Below are experts of layer 8 (counted from 0) of a mixture-of-experts language model. Rows are named router (the router's row for the expert), up (a neuron's input weights, with its number) and show model dimensions 0-127. Each number is 128 + 32 x the weight over its row's rms, rounded and kept within 0 to 255.
Before each expert's rows: a language model's description of what the expert responds to. This comes from a sample of Wikipedia text that the model never trained on.

# expert 26
What it handles: Four-digit years or their final digits inside parenthesized spans and career timelines, such as (2009–2010), (201-1), 2013–2014.
router [105  89 156 142 153  70 144 151 107 138  94 124 153 185  80 187 123 132 142 132 139 162  77 110 120 128 123 121 141 146 135 106 180 177 169 155 163 147 116 125 148 165  99 126 157 110 180 162 131  83 156 120 101 143  78 134 121 155  98 127  94 145 117 138  56 160 142  98 106 138 176  96 111 136  88 125 120 125 180  99 127 186 161 123 222  95 151  60 115 147 109 134 181 150 201 103 171 105 145  42 111 162 147 170 182 131 141 152  90 121 134  86  76 142 106 100 124 141 103 109 121 140 103 142  81 159 142 182]
up0 [ 87 118 173 104 113 127 135 116 102  87 186 105 153 138  94 121 126  71 140 115 140 109 200 124 146 117 151 180 182 115 117 156 105 126 184  97 169 146 117 121 118 126 110 128 119 123 109  99 136 127 133 156 141 142 114 169 155 157  97 104 106  83 100  81 166 186  82 202 106 101 106 145 167 181 116 121 177 126 164 143  48 101 157 150  92 134 177  43 149 118 159 155  75 144 137 158 183 168  84 134 127 123 109 183 115 130 113 111 121 148 147 139 143 144 117 170 133 167 128 160 158 106 190  91 138 182 167  59]
up1 [107 173 122  95 129 146 216 147 175 140 167  92 153 127 152 155  91 149 119 172  93 138 163 136 101  80 126 128  92 165 113 131 160  98 105 137  62 137  77 167 164 125 110 107 161 195 128 162 120 101 140 132 114 102 102 151 166  96  88  98 192 143 151 160 152 134  73 123 118  69 191 123  82  97 175 190 117 225 102 143 156 112  86 103 115 116  71  98 121  98 173 163 165 128 133 100 113 118 124 130 136  98 131 137 169  99 138 106  99 146 119  85 111 111 143 146 108 195 164 130 118  80 141 152 137  77 123 130]
up2 [135 121 136 191 130 121 144  79 141 175 106 119 156 158 157 141 117 125 148 151  71 194 127 130 126 118 141 116 130  77 106 177 133  81 160 118 184 169 123 138  47 165 182 120 162 153  54  68 163 144  79 130  85 176 152 127  81 129 148  93 129 155 149 123 149  96 157 116 136 146 128 108 152  87 162 130  99 102 135 108 127 120 157 173 150 113 115 111 125 130 149  55 202 116 131 102 134 148 182  79 146 183 119 145 158 110  99 122  83 109 162 111 134 144 193 108 153 172 145 129 130  65 102 136 110  79 151 193]
up3 [114 101 155 183 151 105 128 159 135 134 148 161  93 124  87 114 154 127 120 122 122 146 156  98 110 145 103  81  59  71 155  98 157 172 130  98 133  80 122 131 124  49 129 178 155 156  96 156 146 132 116 138 118 106  89 125 187 108 112 175 104 140 153 141 160 156 151  90 216 161 142 110 179 176 105 158  36 147 146  46 102 103 150 128 174 188 144 149 145 113  80 130 108  73 160 104 141 149 141 140 102  86 118 144 192 152 127 111  93 139 125 141 104  58  82 103 103  97 106 136 147 137 151 137 128 160 122 162]
up4 [122 130 160 131 151 136 163 196 142  93  96 188 123 165 163 145 129 187  84 134  87  78 141 151 132 102 162 188 118 132 128 168  79 134 114 179  97  67 138 128 130 158 141 156 153 123 107 156 116 164 170 112 152 157  80 161  93 102 173 140 217 143 163 144  87 130  91  75 108 126  81 104 138 178 151 157 120 126 176  88 123 100 160 164 129 131 137  85 152 219 126 186  77 119 167 148 121 127 144  75 160 149 152 125 140 105 152 144 174 158 113 134 159  94 129 149 111 118 112 141  92 160  94 132 123 107 197 104]
up5 [112 130 133 114 131 123 131 181 171 126 100 104 122 169 113 179 150 146 155 102  88 139  59 151 162 148 128 216 170  89 181 134  84  91 118 102 139 165 157 172 157 107 124 129 107 136 100  94  86 145 127 167 128 129 135 123 107  53 100 131  77 125 146  73 160 130 112 136  82 108 121 159 103  93 121 152  87 142  89 141 127 148 162 150  82 182 153 122 160 131 156 138 146 122 117  66 100  41 151 160 117 220 156 111 155 136  83 113 136  98 137  98 119 149 146 212 104 112 149 186 107 136 136 133 142  70 101 119]
up6 [162 194 149 185 157  93 143 131 105  89  65 185 178 127 142 147 160  96 105 159 102 137 152 117 106 126  79 118  89  80 143 191 125 111  73 148  99 151 111 141 160  69 120 145  83 160 145 132 107 133 123 102 121  92 140 101  89 126 165  40 118  96 125 129 150 135 162 148 121  82 119  99 128  87 130  66 164 150  69  96 163 115 137 128 116  84 199 150 151  80 128 159 137 123  82 105 106 144 110  98  71 183  92 178 122 157 172 137 127 115 112 141 154  45 129 106  98 158 122 132 174 128 160 116 144 100 129 122]
up7 [192 122 125 173 105 128 133  93 114 129  83 148 166 139 144  61 197 121 148 171 103 104 144 113 169 143 118 152 112 109  98 150 185 111  58 107 103 121 183 160  36 161 175  98 154  88 165 166 106 116 115 111 138 119 111  76 111  75 108 173 182 127 134  79 143  93 116 119 142 118  95 129 149 156 148 144 124  68  82 127 158 130 122  83  99 103 123  91 131 123 103 146 117  81 162 117 164 135  90 121 116  77 162  90 116 108 150  96 117 103 155 134 179 123 133 148 110 188 158  80 107 166 118 108 172 172 113  56]

# expert 44
What it handles: Digits and number chunks in measurements, money, and table cells, such as AD 400, $645 million, 500, 00, ,000.
router [103 106 132 170 140  54 134 177 125 181 112 154 148 184  95 128 131 163 143 137 170 153  85 111 111 138 113 126 118 186 114 102 159 151 172 133 175 162  93  85 152 181  97 157 155 143 178 139  84  78 135 117 117 110 130  99 115 131  97 108 103 160  99 144  99 160 155  65 125 143 171 117  97 114  41  99 103 111 164 113 123 204 118 136 202  87 142 102  81  97 130 123 147 161 158 131 176 109 136  66 117 182 148 153 178  88 156 132 123 145 131 131  81 153 109  93 123 125 103 125 142 148  64 172 103 173 118 166]
up0 [137 152  98 104 118  98 154 112 124 207 194 167  67 182 144  76 164 145 173 117 112 157  98 113 176 166 130  88 172 101 129 128 123  87 136 160  74  85 112 196 119 148 134 110 158  68 171 132 113 120 105  71 148 121 123 151 133 169 138 130 124 115  89 132 130  95 150 125 153 116  69 195 124 180 143 103 192 192 105 109 157 175 118 176 152 144 123 133 137 155 188 162 161  92 136  86 162  73 106 130 121 113 177  95 136 174  92 131 113 105 151 103 114 145 124 158 182 151 147 114 115 129  98 122 112 140 121  73]
up1 [138 122 163  90 142 140 140 125 178 148  85 114 117 101  69 129 125 102 114  71 127 108  82 135 118 178 127 103 154 134 124 106 113 168 146 116 157 114 136 152 102 151 127 125 172 125 147 113  63 140 138 135  83  95 107 139 192  83 160  81 140  84 101 117 144 133 142 106  70 189 127 146 129 210 138 144  67  72 132 179 117 110 141  87  77 150 108 131  63 131  66  70 132 164  99 175  96 151 129 120 186 152  99 108  69 114  91  89 144  99  68 121 110 114 158  95 185 115 120  89  97 163 116 107 182 150 143 100]
up2 [143 187 181 155 103 142 147 147 156 156  78 107  59 140 113 117 124 164 139 160 123 134 143 107 103  97 188 189 124 118 101 109 106  86 146 108  68 153  69 106 102 150 130 107 175 106  89 139  96 102 149 121 115 133  38  96 181  76 114  78 117 115 169 147 125 160  88 138 114 186 154 128 167 151 161 130 150 161 159  99 144 136 177 183 114 109  56  91 121 139 117 141 129 120 113  96  68 131 138 126 128 149 174 143 137  76 131 125 107 125 112 169 149  96 114 157 145  80 143 124 140 151 135 121 138  15 164 141]
up3 [108 161 126  96 158 161 196  93 134 149 105 137 162 175 141 174 139 143 115 104 139 124 117 122 195 122 175 147 130 172 124 152 157 164 113 170  78  68 143 146 113 107 128 144 153 159 176 170  95 141 174 134 162 156 119 145 147 125 141 191 140 107 155 126 146 154  87 108 103 130  90 128 110 169 131 120  87 107  96  92 130 111 161  77 109  94 141 158  98 132 153 104 154 172  95 157 168  79 220 135  73  78 117 108 107  80 165 118 145  75 135 160  90 103 170 170 126 137 157  85  23 104 132 101 122 146 126 162]
up4 [127  89 178 140 136 109 181 118 147  81 179 100 116 150  66  92 178 168 150  83 111 100 119 160 168 155  97  80 134  61 128 181  92  84  53 116 109 181 155 215 120 164 125 149 125 115 130 128 148 122 127 131 171  99 143  80 111 140 188 138 139 100 160 141 139 210 205 103  79 127 103 140 113 104 153  80 124 134 108 166 150 136 106 144 103 101 110 121 140 144 116 120 117 105 108 130  93 169 133 127 198 119 126  89 153 146 117 126 143 114 140 182 111 166  87 144 126 141 180 156 162 134 120 121 194 160 101 112]
up5 [155 128  94 182 158  90 102 112 142 118  85 143 199  95 161  99 143 104  60 114 124 162 157  63 134 165 133 113 113 142 163 161 147 154 153 140  77  61 154 142 164 125 151 150 164 102 111 130 111  88 139 107 137 117 168 119  97 131 100  70 101 114 104 117  99 126 137 135 105 147 118  87 100  90 183 143 110 113 112  93 126 156 134  62  99 187 177 167 130 169  82 160 102 132 142  87 123 129 123  82 143 137  94 137 123 114 102 142 134 120 165 162 127 140 146 156 108 101 110 253 113 106 194 150 146 145 191  76]
up6 [116 102 146 144 155 137 189 117 166 134 111  87 114 136 167 111  58 147 160 169 107 130 112 106 149 143 192 100 105 117 136 207 104  55 131  86 149 162 106 168  83 159 192 156 187 116  72 115 200 154 107  87 128 122 124 114 126 118  96 144 145 116 115 105 164  70 170 131  84 186  84 115 146 150 121 107 131 159 147  97 125 130 119 146 114  88 127 114 140 135 161  65 165 161  95  89 107 136 114 128 161 141 116 113 126 164 108  87  93 114 143 148  83  83 119  97  72 101 177 149 117  74 147  85  94 113 168 184]
up7 [130 101 154  85 140 121 112 106 156  88 140 123 194 125 142 138 128 114 155 180 102  85 164 147 139 144  81 119 115 152 152  88 118 125 102  79 149  65 124 160 113 150 107 178 132 195 105  84 136 111 186 148 136  95 118 169 129 184  98 129 141 151  45 114  75 189 119 112 151 174 154 104 154 117  97 111 132 165 154 102  61 119 108 148  74 178 151 128 174 112  86 119 121 121  96 157 143 122 151 132  85 137 145 133  83 190 146  98 183 113 182  75 149  89 132 145 178 171 132 159 191 119 138 123 171 166 115 156]

# expert 57
What it handles: Whole numbers in tennis set scores, table cells, dates and ages, e.g. 6–4, 7–6, "26 March", "born 5 April 1976".
router [121 102 133 139 134  83 175 174 136 132 129 128 146 180  91 139 151 124 147 136 150 152  85  90 113 110 146 129 180 180 142 125 160 156 187 138 169 149 105  20  94 107  82 120 137 140 166 125 126 112 136 107 107  82  81 153 101 100  44 104 115 183 113 100  93 145 143 115  79 144 175 124  97 126  75  96 115 103 147 121  88 194 118 147 171 126 127  87  83 150 130 131 126 168 136 152 197 113 124  76 103 132 170 204 166  91 148 148  92 140 130 112 102 139 102  71 126 113 111 116 108 142  82 164  85 156 107 164]
up0 [116 159 114 109 173 126 159 155 109 114 125 163 119 147 114 171 184 122  75 212 102 155 102 182  93 121 104  97  89  83 114 186 125  91  84 140 181 136 106 127 140 138 111  95 130  66 113 213 110 130  76  93 119 105 132  92  92 169 117  46 166 102  98 135  78 160 135  87 156  57  87 130 149  91 130 173 156 200 148 121 161 149 133 111  99 146 134 129 106 147 153 138 126 126 118 101 178 157 129  85 123 143 176 165 141 122 143 145 122 137 165 106  98 147 174  89 198 144 108 109 111 151 149 171 145 126 118 113]
up1 [108 157 176 137 150 126 133 155 143  98 112 117 121 139 141 140 120 132 124 105 121  97 106 116 115 123 167 151 136  97 174 167 135 128 152 219 105 109 142  83  97 181 112 110 147 122 148 117 167 141 144  65  97 106 157 172  98 120  92 135 110 159 142  76  63  80 177 143  98  92 104 140 168 138  98 133 173 147 130 175 163 168 140 148 166  67 132  73 174 162 129 110 145 114 123  59  93 160 121 131 148 162  51 191 160 211  89 150 100 100  86  97 151 167  98  90 102 116 126 132  81 103 110  78 135  80 139 120]
up2 [154 146 140 103 103 142 158 141 146 107 105 101 130 153 137  95  94 151  63 108 104  84 160 108  86  91  96 177  85 100  97 151 190  93 123 143 133 118 132  76 151 189  60 146 129 122 107 140 136 171 110 115 116 182 123 166  57 104  97 120 124 157 153 140 120 160 193 172  59  91 159 149 149 165 149 139 118 123 123 162 104 116  99 157  94  85 135 136 179 102 193 165  88  66  94 196 146 119 143 106 121 156 108 160 136 124 117 142 103 107 111 101  88 123 116 151 110 144 121 136  80  71 178 135  67 168 180 110]
up3 [101 138 118 121 131 119 164  78 164 120 128 108 127 155 139  90 135 133 141 160 123  94  55 127 127 117 116 164 123 112  71  60 104  85 151 109  76 128 123 137 152 110 100 126 152  81 160  69 103 162 104 122 161 129 188  94  76 136 110 129 144 199 124  97 149 102 115 127 101 143  90 165 149 122 128 148 174 170 126 106 118 162 111  96 129 154 153 104 190 191  98 174 150 143 134 170 130  85  84 129 138 114  83  67 115 154 158 151  85  72 105 151 172 120  83  93 128 157 119  84 191 163 223  97 131 165 159 143]
up4 [182 145 119 115 120 110  98 142 162 107 145 122 139  78 127 133 118 101 172 104 128 131 146 129  90  99 156 121 123 116 118  95 118 120 138 103 139 170 129 125 194 141 159 131 149 151 142 131  87  67  95  95 109 105  99 108 135 160 135 142 173 123  81  65 156 147 132 198 102 127 107 186 122  89 147 142  81 167 105 114 150 132  78 131 114 181  98 199  99 124  52  30  97  75 105 138  63  99 105 165 123 158 115 139 120 133 107  97 126  98 100 120 118 179 184  92 105 177  81 129 110 175 136  94 180  86  74 123]
up5 [135  95  97 179 128 122 180 112 159 158 148 169 107  94 123 161 141 111 127 103 139 132 127 116 125 122 156 103 204 148 225 114  76 149 111 136  72 163 102 140 218  78  54 149 116 112  74 136 139 183 116 151 154 134  83 149 133 110 138  82  68 193  79  98  97  99 130 158  93 104 129  97 174 117 135 143 127 117 180 117 170 140 155  75 107 116 132 200 114 165 121 124 144 161 155 139 124  81 104 115 117 111 100  94  98  85  92 135 152 133 113 114 160 125 156 123 178 159 164 151 124  96 143  72 132 113 152 112]
up6 [ 80 136 184 168 143 117 169  81 183 176 149 133 134 161 130 175 157 185 153 139 143 144 160 151 124 138 139 135 237 167 136 127  97 160 139 139 138  34  81 155 109 148 150 123 130 150 180 111 125  83 134  96 121 138  99 108 125 112  99  80 141 103  94 163 148  88 115  74 174 152 119 122 148 127 157  96 163 138 173  97 100 126 144 173 124 183 171 186 137 123  61 144 104 130  49 147 106 163 123 153 157 100 115 114 145 140  98 155 117 123 111 187 118  82 144 138 128 174 124 120 137 161 123 124  65  99 160 132]
up7 [ 93  75 138 121 143 172 203 125 143  90 119  87  84 169 149 107  79 113  93  91  98  99 158  91 134  86 131 119 117 138 117 151  85 103 136  76 129 192  71 145 124 117  95 153 145 140 189 124 105 135 124 172 135 130 133 204  69 114 148 113 113  92 155 123 103  64 162 124 138 145 157  58 170 204 128 181 155 109 144 128 101 120 190 196 179 128 126 120  90 139  94 117 148 158  62 126  99 148 113 105 183 131 113 146 142  87 112 143 118 144 139 153 146 134 129 132 140 124  93 151 158 118 131 135 161  73 194 147]

# expert 10
What it handles: Closing heading marks, table pipes and line ends after titles, infoboxes and succession boxes, such as ==History==, = Name =, Succeeded by ... |.
router [112 127 103 180 148 146 117 198  54 167  89 140 177 141 122 147 154 174 115 119 126 132 100 132 127  67 108  97 136 126 150  93 154 182 173 163 195 143 108 141 138 126 117 144 208 113 150 168 120  79 155 121 119  87  99 115 108 132 110 132 136 154 129 120 127 166 111 100  98 146 158  41 106  99  93 137  91 108 129 108 116 201 135 130 148 108 122 115  98 152 113 145 124 150  97 110 120  58 117 104 143 114 151 181 219  89 174 168  80 101 184 105  72 149  88 127 115 183 136 112 102 141 120 151 129 168 165 105]
up0 [130  85 190  99 140 135 126 115  61 121 123 175 123  89  77 109 123 174 122 154 125  60 127 151 123 124 173 129 131 163 152 148  98 117  88 114 164 198 150 139 165 115 128 152 195 120 190 141 129 156  54 125 146  90 116 118 179 190  99 123 192 139 154 110 155 143  32 102 100 127  85 117 128  93 136 115 148  97  92 149 149 143 130 126 165  92 119 142 118  83 186 111  90 121 159  91 135 137 113 121 116  84 142 151 133 141 112 152 127 126 158 136 192 137  50 156 160 104 177  92  76 148 137  83 139 127 153 102]
up1 [ 96  88 105  52 187 141 109 161 130 130  77 131  94 154 108 137 192 119 129 127  98 106 140 118 142 103 113 120 155 156  85  97 148 105 175 141 165 119 130  97  76 137 138 117 129 148 105 159 171  87 166 195 110 139 116 123 132 150 144 158 187 138 177 132 181 137 129 137  78 114  71 130  97 164 200  97 120  81 128 141 185 106  89 119 150 202 146  80 121 141 125  86 158 133 114 179 148 161 122 160  70 187 171 154  97  95  97  84  87 146 127 144 145 117 161 104 110  98  50  99 136 137 153  86 163 118 139 127]
up2 [ 79 154 161 113 119 130 165 149 146  67 145  95 132 134 149 102 122  91 100 180  98 118 151 110  98 100  65  96 125 132 169 158 149 125  72 173 161 163 108 141 163  98 211 149 107 176 134 112  92 113 170 122 172 162 115 142  97  74 122  43  67 140 151 182 129 114 152 129  74 128  96 126 135 105 122  87 105 209 112  90 103  80 162 112 171 118 116 133 114 129 118 116  97 132  85 109 139 149  60 182 146 115  86 180 129 183  88 121 142 142 138 155 123 159 143 144 166 120 105 145 137  56 128 157 157 139 124 137]
up3 [ 80 125 188 114 120 130 155 134 159 165 100 118 128 118 128 213 111 162 170 160 120 139  96 190 156 137 133  89  97 104 119  48  97 156  89 212 108 168 119 183 142 122 177 136 123 110 112 148 139 173 191  86 108 108 144  78 179 105  99 125 119 118 157 157 130 134 111  98 101 120 102 161 125 164 134 103 184  81 158 162  97 121  68 134  99 128 104 142 131 146 121 125 159 130 190 128 140 163 139 136  86 158 114 150 153  83 154 174 140 140 191 131 114 183 183 159 117  99 104 117 162 168 107  89 130 115 154  66]
up4 [ 75 105 169 162 117  79 184  92 141 133  95 155 121 158 154  83 118 201  98 110 107  81 127 149  95  84 114 130 126  97 130 181 115 107 115  96 103 103 101 141 162 116 223  85 127 131 146 173  96 124 113 158 101 134 154  67 131 203 140  72 125 133 117 107 140 147 126 105 174 104 139 174 151  93 121 151 171 118 195  73 114 122  82  95  79 123 137 101 182  99 120  93 151 122 147  74 127 132 113 191  89 118 118 113 114 125 129 211 156 154 155 141 142 103 159 145 170 151 170  86 119 130  99 150 155 114  94 130]
up5 [156 171  85 183 151 142 210 115 108 163 197 138  97 141 159 157 126 111 102 113  71 129  81 129  84 129 131  63 160 133 145 150  97 130  90 140 137 177 119 161  65 140 110 133 174 144 109  89 135 176  97  94 160  87 113  91 178  96 122  94  95 106 144 125  76 117 129 136 120 141 157 109  83 112 139 132  69 158 133 111  68 161 131 140 153 183 134 101  95 121 166 104 142  98  97 132  93 179  62 133 191 118 177 151  70 136  97 111 156 127 159 169 118  95 115 126 156 137 103 132 105  69 165 130 184 135 135 158]
up6 [169 149 133 119 128 131 104 167 157  72 143 101  85 175 114 184 113 159 155 103 122 168  71 141 102 101  74 124  89 139 136  70  97 173 169 161 152 164 133 163 131 149 116 102  50  95 156 110 182 110 138 114 140  99 132  99 181 147  94 131  79  64 173 131 111 170 125 106 143 129 149  96 171  85 116 146 122 170 126 172  86 159  96 142 103 147 122 143 142 157 123 116 133 101 164 161 172 173 117 158 138 205 151  66 165 163 100 111 140  66 166 139 112 108 150 144 141 145  68 125  73 166 165 116 120 178 126 111]
up7 [130 143 139 174 167 140  86  70 157 128  82 141  97 106 130  65 114 127 160  94 213 120 108 154 187 190 169  97 120 125 143 140 128 115 128 125  95 122 132 149 126 122 168 157 125 173 108 118 105 124  90 111 126  30 172 155 132  92  93 177 107 170 132 122 150 147 100 102 169  83 114 155 131 179 106 178 155 118 133  71 125 119 163  81  95 125 111 123 104  97 141 156 185 175 102 133  68 169 116 108 102 140  87 154 126  41 101 133 138 140 176 140 113 162  86 105 118  99 127 173  77 141 170 115  99 160 121 134]

# expert 34
What it handles: Line breaks after a sentence or table row ends, just before a new paragraph or section heading, such as "He was 65." then ==.
router [121 100 134 178 156  50 164 178  89 141  86 108 207 185  98 172 142 128 133 118 126 117  75  67 120  98 156  92 121 180 181  87 159 172 172 150 162 169 114 117  79 135 127 180 141  93 159 126  76 125 172 143  98 107 120  87 131 180 123 135 112 150 145 134 132 150  97 118 102 121 151  92  97 118  77 114 101  72 158 118  90 160 139 131 196  95 128  91 105 135  64 163 127 145 144 125 180 107 149 128 115 134 159 169 179 131 113 197 110 116 135 134 119 164  96 133 135 114 119 110 121 187 105 153  67 142 144 146]
up4 [135 142 174 110 155 154 159 108 145 145 109 200 178 124 136  91 168  67 159 122 160 176 138 105 189 141 164 133  97 162 116  62 173 125 128 124 165 123 172 116  89 146 115 131 140 163 172 124  57 167 126 117 126 141 116 105  87 163 121 132 158 128 116 120 138 144 191  80 154  66 101 168 141 172  90 175 110 110  85 134 123 174 124  87 120  95 102  90  79 133 109 144 138 122 200 160  80  95  96 133 112  95 142 150 154 129  95 103 118 136 146 198 177 192  83 161 157 165 115 175  88 125 140 117 174 125 137 123]
up5 [171 118 112 113 153 143 104 112 104  91 130 160 136 153 108 131  88 132 185 137 116 117  88 116  99  26 145  78 122 107 115 135 145 132 165 114  60 164  79 136 123 108 119 106  85 160 124 130 112 123 151 156  96 168 153 112  93  76 116 150 118 146 112  77 166 140  60  80 185 141  77 161 113 136 161 143 184 129  79  99 137 142  68 176 108  65 110 170 103 101 173  98 165 118 128 106 155 103 118 150  61 121  98 157  93 159 156  82 178  94 142 178 115 144 125  94  88 123 183 124 105 141 126 151  81 144 104  92]
up6 [156 129 129 171  79 177 131 125 150 179  93 101  63 177  82 125 136 161 117 136 114 147  97 161 149 145 136 129 124 117  67 142 125  62 162 135 150  53 174 119 106  83  99 117 120 164 110 170 108 132 139 152  95 162 175 127 192 109  83 108 154 165 152 118 173 179 135 126 206  90 155 125  99  91 121 131 130 155 147 142 120 153 148 153 112 118 127 131 172 136  60  76 130 112 168 126 100 148  71 134 125 163 106  77 151  93 135 183 164 107 110 105 149  95 192 138 103 145 126  79 151  73 149 139 192 140  91 131]
up7 [126 160 106 144  97  92 126  88 130 111 167 162 170 104 156 134 164 162  87 141 194 122 153  91 138 150 153 118 137 143  88 148 116 124  66 158 134  76 153  99 102 124 122  97 138 112  98  98 183 133 128 143 142  92 111  63  90 128 109 120 139 145 140 107 155 149 157 112  78  89 194 186 144 163  87 155 107 123 118  80 109 119 124  97  85 147 143 124 151 130  51 152 111  15 127  91 148 146  89 132 158 144 141 188 176 136 119 104 124  75 126  95 150 149 103 164 127 165  82 132 119 128 195 156  60 157  83 108]
up8 [103 110 156 127  81 140  53 157 157 131 127  91  63 124 109  96  86  99 157  76  89 159 160 190 131  85 153 165 112 105 106  95 133  85 107 132 143 120 112 115 137 105 170 152  95 174 193  84 133 143 142 117 154 162 121 146 160 106 129 102 120 147 179 153 108 136 156 122 157 134 133 115 105  92 194 159 130 173 126  78 133 166 210 124 103 152 118 125 163 175 190 183 144  64 142 196 147 122 116 126  33 147 143  78  87 100 149 133 152 163  99 146 130 110 156  80  86 145 135 162 116 126 140 134 120 135 135 134]
up9 [127 102 104 172  74 169 139 130  94 156 167  85 117 121 138  75 152 126 138 121  96 136 169 146 115  96 136 114 112 161 104 169 140  90  89  86 104 135  41 100  55 103  78 148 125 160 129  69  99 124 150 157 157 167 150 138 158 166 143 145 176 152  78 108 119 138 150 124  81 127 116 168 128 207 129 135 119 108 165 142 117 115  98 133 105 106  91 207 166  75 128 116  87 159  94 126 114 157  99 132 135 115  96  79 130 179 116 199 168 174 147 102 145 128 156  90  98 139  89 150  90  58 171 108 152 128 103 154]
up10 [131 108 145 104 119 150  73 157 126 131 178 112 121 151 210 118  82  95 123 132 137 111 129 151 139  68 138 140 101 164 115 178 134 132  74 125 157 189  80 167 158 141  96 154  95 120  95 120  83 153 147 105  74 146 150 177 157 138 146 180 175 108  94 172  99 148 100 137 102  94 129 127  94 124 149 134  40 164 109 158 131 147 164  95 110 100  73 150 135 148 195 178 123 142 175 160 103 121 144 138 110 155 136 108 106 134 106 104  64 132  88 138  71 130 125  92 119  48 105 118 139  49 123 160  97  91 149 104]
up11 [147 163 106 111 172 125 131  78 116 110  90  85 156 133  88 111 125 121 164 146 101 128 127  95 144 135  98 147 171 123 104 158  85 135 114 129 107 152 167 188 113 104  76 115 100 168  81 147 159  78 122 183 118 190 134 101 164 139  85 184 121 163 133 203  89 117 137 154 122 132 139 128 139 133  89 152  95 138 176 131 129 158 133 176 111 133 148 187 151 171 112 107 128  87 123  72 183 103  80  84  95 134 122 133 170 149 144 169 114  85  84 151 134  95 201 132 173 118  94 174 111  88 113 233 138 123 104 108]

# expert 46
What it handles: Opening == or === of section headings after blank lines, plus list line breaks and table pipes, such as ==History, ===Ottawa.
router [ 92 128 132 156 138  94 177 125  79 136  69 139 170 179 106 197 128 167 131 116 147 168 125 113  98 110 114  66 129 133 149 106 157 188 157 177 160 165  86 127 134 174 122 144 185 115 135 138 104  99 196 154  86 105  99  92 109 129 112  84  91 136 134 137 124 148 123 142  93 129 143 132  77 122 128 103 115 104 156 108  98 160 149 133 208 104  94  73 120 166  79 175 141 140 149  82 176 104 126  78 188 101 139 137 198 118 165 216 124 100 145  88 103 149 116  92  80 127 111 134  88 146 131 124  79 149 123 127]
up4 [140 123 107 148  72 202 140  52  86 139 144  78 149 106 180  73 105 152 110 198 157 137 144 132  51 135 103 139  89 133 143 140 180 104 170 156  82 150 107 121 119  96 137 172 160 128 134  99 148  74 116 129 188 124 139  92 123 132 108 143 190 123 117 155 154 118 129 122 120 112 148 112  88 129 128 151 126  78  91 197 176 136 107 162  88 179 136 107 146 150 114 115 164 152 127 128 148 177  74 107  66 150 141 161  87 191 178 120 148 121 120 135 142 102 116 101 135 188 181 151 143 152 184 110 150 140 170 140]
up5 [190 104 154 166 160 112 151 117 118 148  84 130 169 117 101 123 119 125 178 123 125 137  68 144 119 134 156 115 132 117  62 107  88 145 150 101 141 135 154 132 148 108 175 165 115  99 143 109 180 170 118 132 154 105 111 127 133  79 194 178 143 128 133 163 148 144 150  94 127 140 147 126 117 132 110 115 204  86 112  64 111  73 155  83 122  92 152  59 116 106  78 212 149 117 139 104 168  99 149 119 116  95 117 170  94 167  52 156 145 171 106  89 184 154 159 116 133  75  78 162 108  69 106 119 123 113 104  79]
up6 [104 120 157 111 113 151  93 142  82  41 124 152  72 126 172 138  91 133 107 178 149 146  99 144 128 169 187 109 150 133 106 156 185 182 143 144 130  91 140  83 140 128  93 205 102 141 160 212 126  81 143 146 143 128 138 177  87 147  82  96 110 152 153 147  95 149 105 136  84 116 143  79 130 158 125 141  87 141 150  92 168  99 165 142 128 101 127 118 144  44 131 118 124 201 151 139  83 133  73 129 112 160 132 141 150 124 134 141 152 112 101 125 128  97 164 133  90 162 108 127  84 157 194  79 114  95 114 195]
up7 [116 151 147 150 120 135 132 132 115 170 113 146 123 134 148 142 191 168 160 144 143 112  59  83 105  92 130 141 102  61 111 131  99 160 151  75 118 136 107 136  85  85  88 147 113 126 114  92 138  81 127 190 124 146 127 128  79 110 102  74 139 106 176 166 147 126 155 142 106 147 159  75 150 100 142  63 128 145 120 128 102  95 102 113 146  68 178 174 119 167 182 127 184  69 149 137 147 121 122 142 121 114 137 169 147 107 159 168 156 188 137 138 135 123  70 121 117 116  92 184  51 165 229 139 143  86 105 147]
up8 [168 116 179  58 199 156 143 153  84 179 164 119 173 114 110 107 122  94 162  78 136 135 177 145  89 117 125 148 116 149 121 167 137 145 122 172 133  89 131 180  99 135 151 162 130 113 143  41 111 130 137 113 169 135 105 116  63 139 151 144 150 112  96 119 160 128 137 133 116 118 124 139 158 143 137 101 118 162 105 170 134 136  87 117 144 124 147  94 153  99 134 164 144 113  81 162 131 141 208 104  73 100 139 116 114 175 126  84  81 140 169  47 174 136 128 110  59 121 107 142 122 204 104 124 111 108  71  53]
up9 [122 145  98 122 126 169 181 110 125  95 144 157 123 148 148 146 130 162 114 170 149 133 182  76 152  81 125 137 159  97  51 145  74 157 177 119 112  58 159 161 109 122  80  98 167 133 178 168 135 112  95 119 114  79  69 119 155 119  79 134 126 104 102 145 118 140  23 172 148 115 139  66  86 104 100  96 115 149 145  90 113 113  87 117 147 151 131 137 140 116  69  57  72 173 113 175  78 158 118 103 152 116 109 152 117 109 172 119 122 129  99 171  71 139 144 131 119 124 109 127 107  80 175 125  92 114 158 124]
up10 [158 167 104 107 110 145  83 170 111 114 108 163 142 146 184 175  42 115 127 112 151 178 120 110 126 130 163 160 113  96 130 118 132 134 128 129 114 144 112 116 117 124 101 104 144 126 121 134  70 118 134 142 161 182 123 159 184 154  83 113  77 161 185 113 111 147 100 106 193 162 120 176 162 124 135 120 195  94 105 102 159  86 162  89  67  80 141 126  92 153  69 123  75  45 148 181 151 106 157 119 142 127 143 105 121  86 121 131 113 144 157 178 130 149  90 124 192 163 158 133 144 148 161  99  51 168 131  92]
up11 [137 142 155 153 134 114 146 173 115 144 102 140  99  82 112 112  85 101 114 159 140 163 170 164  94 112 141  77  76 164 161 147 137 116 139 142 155  97 101  97 162  79 126  88 126 157 172 116 197 126 122 149  63 135 114 203  96 154  78 105  95 132 133 130 183 155  83 169 138 101 177 122 132  89 148  53 190 145  98 142  62 152 148 124  86  96  81 117 148 109 117 169  77 100 129 110 121 116 154 112 156 144 115 124 114 108  61  97  44 141 118 123  79 133 105 119 108 155 143 191 153 124 160 126 132 179 147  81]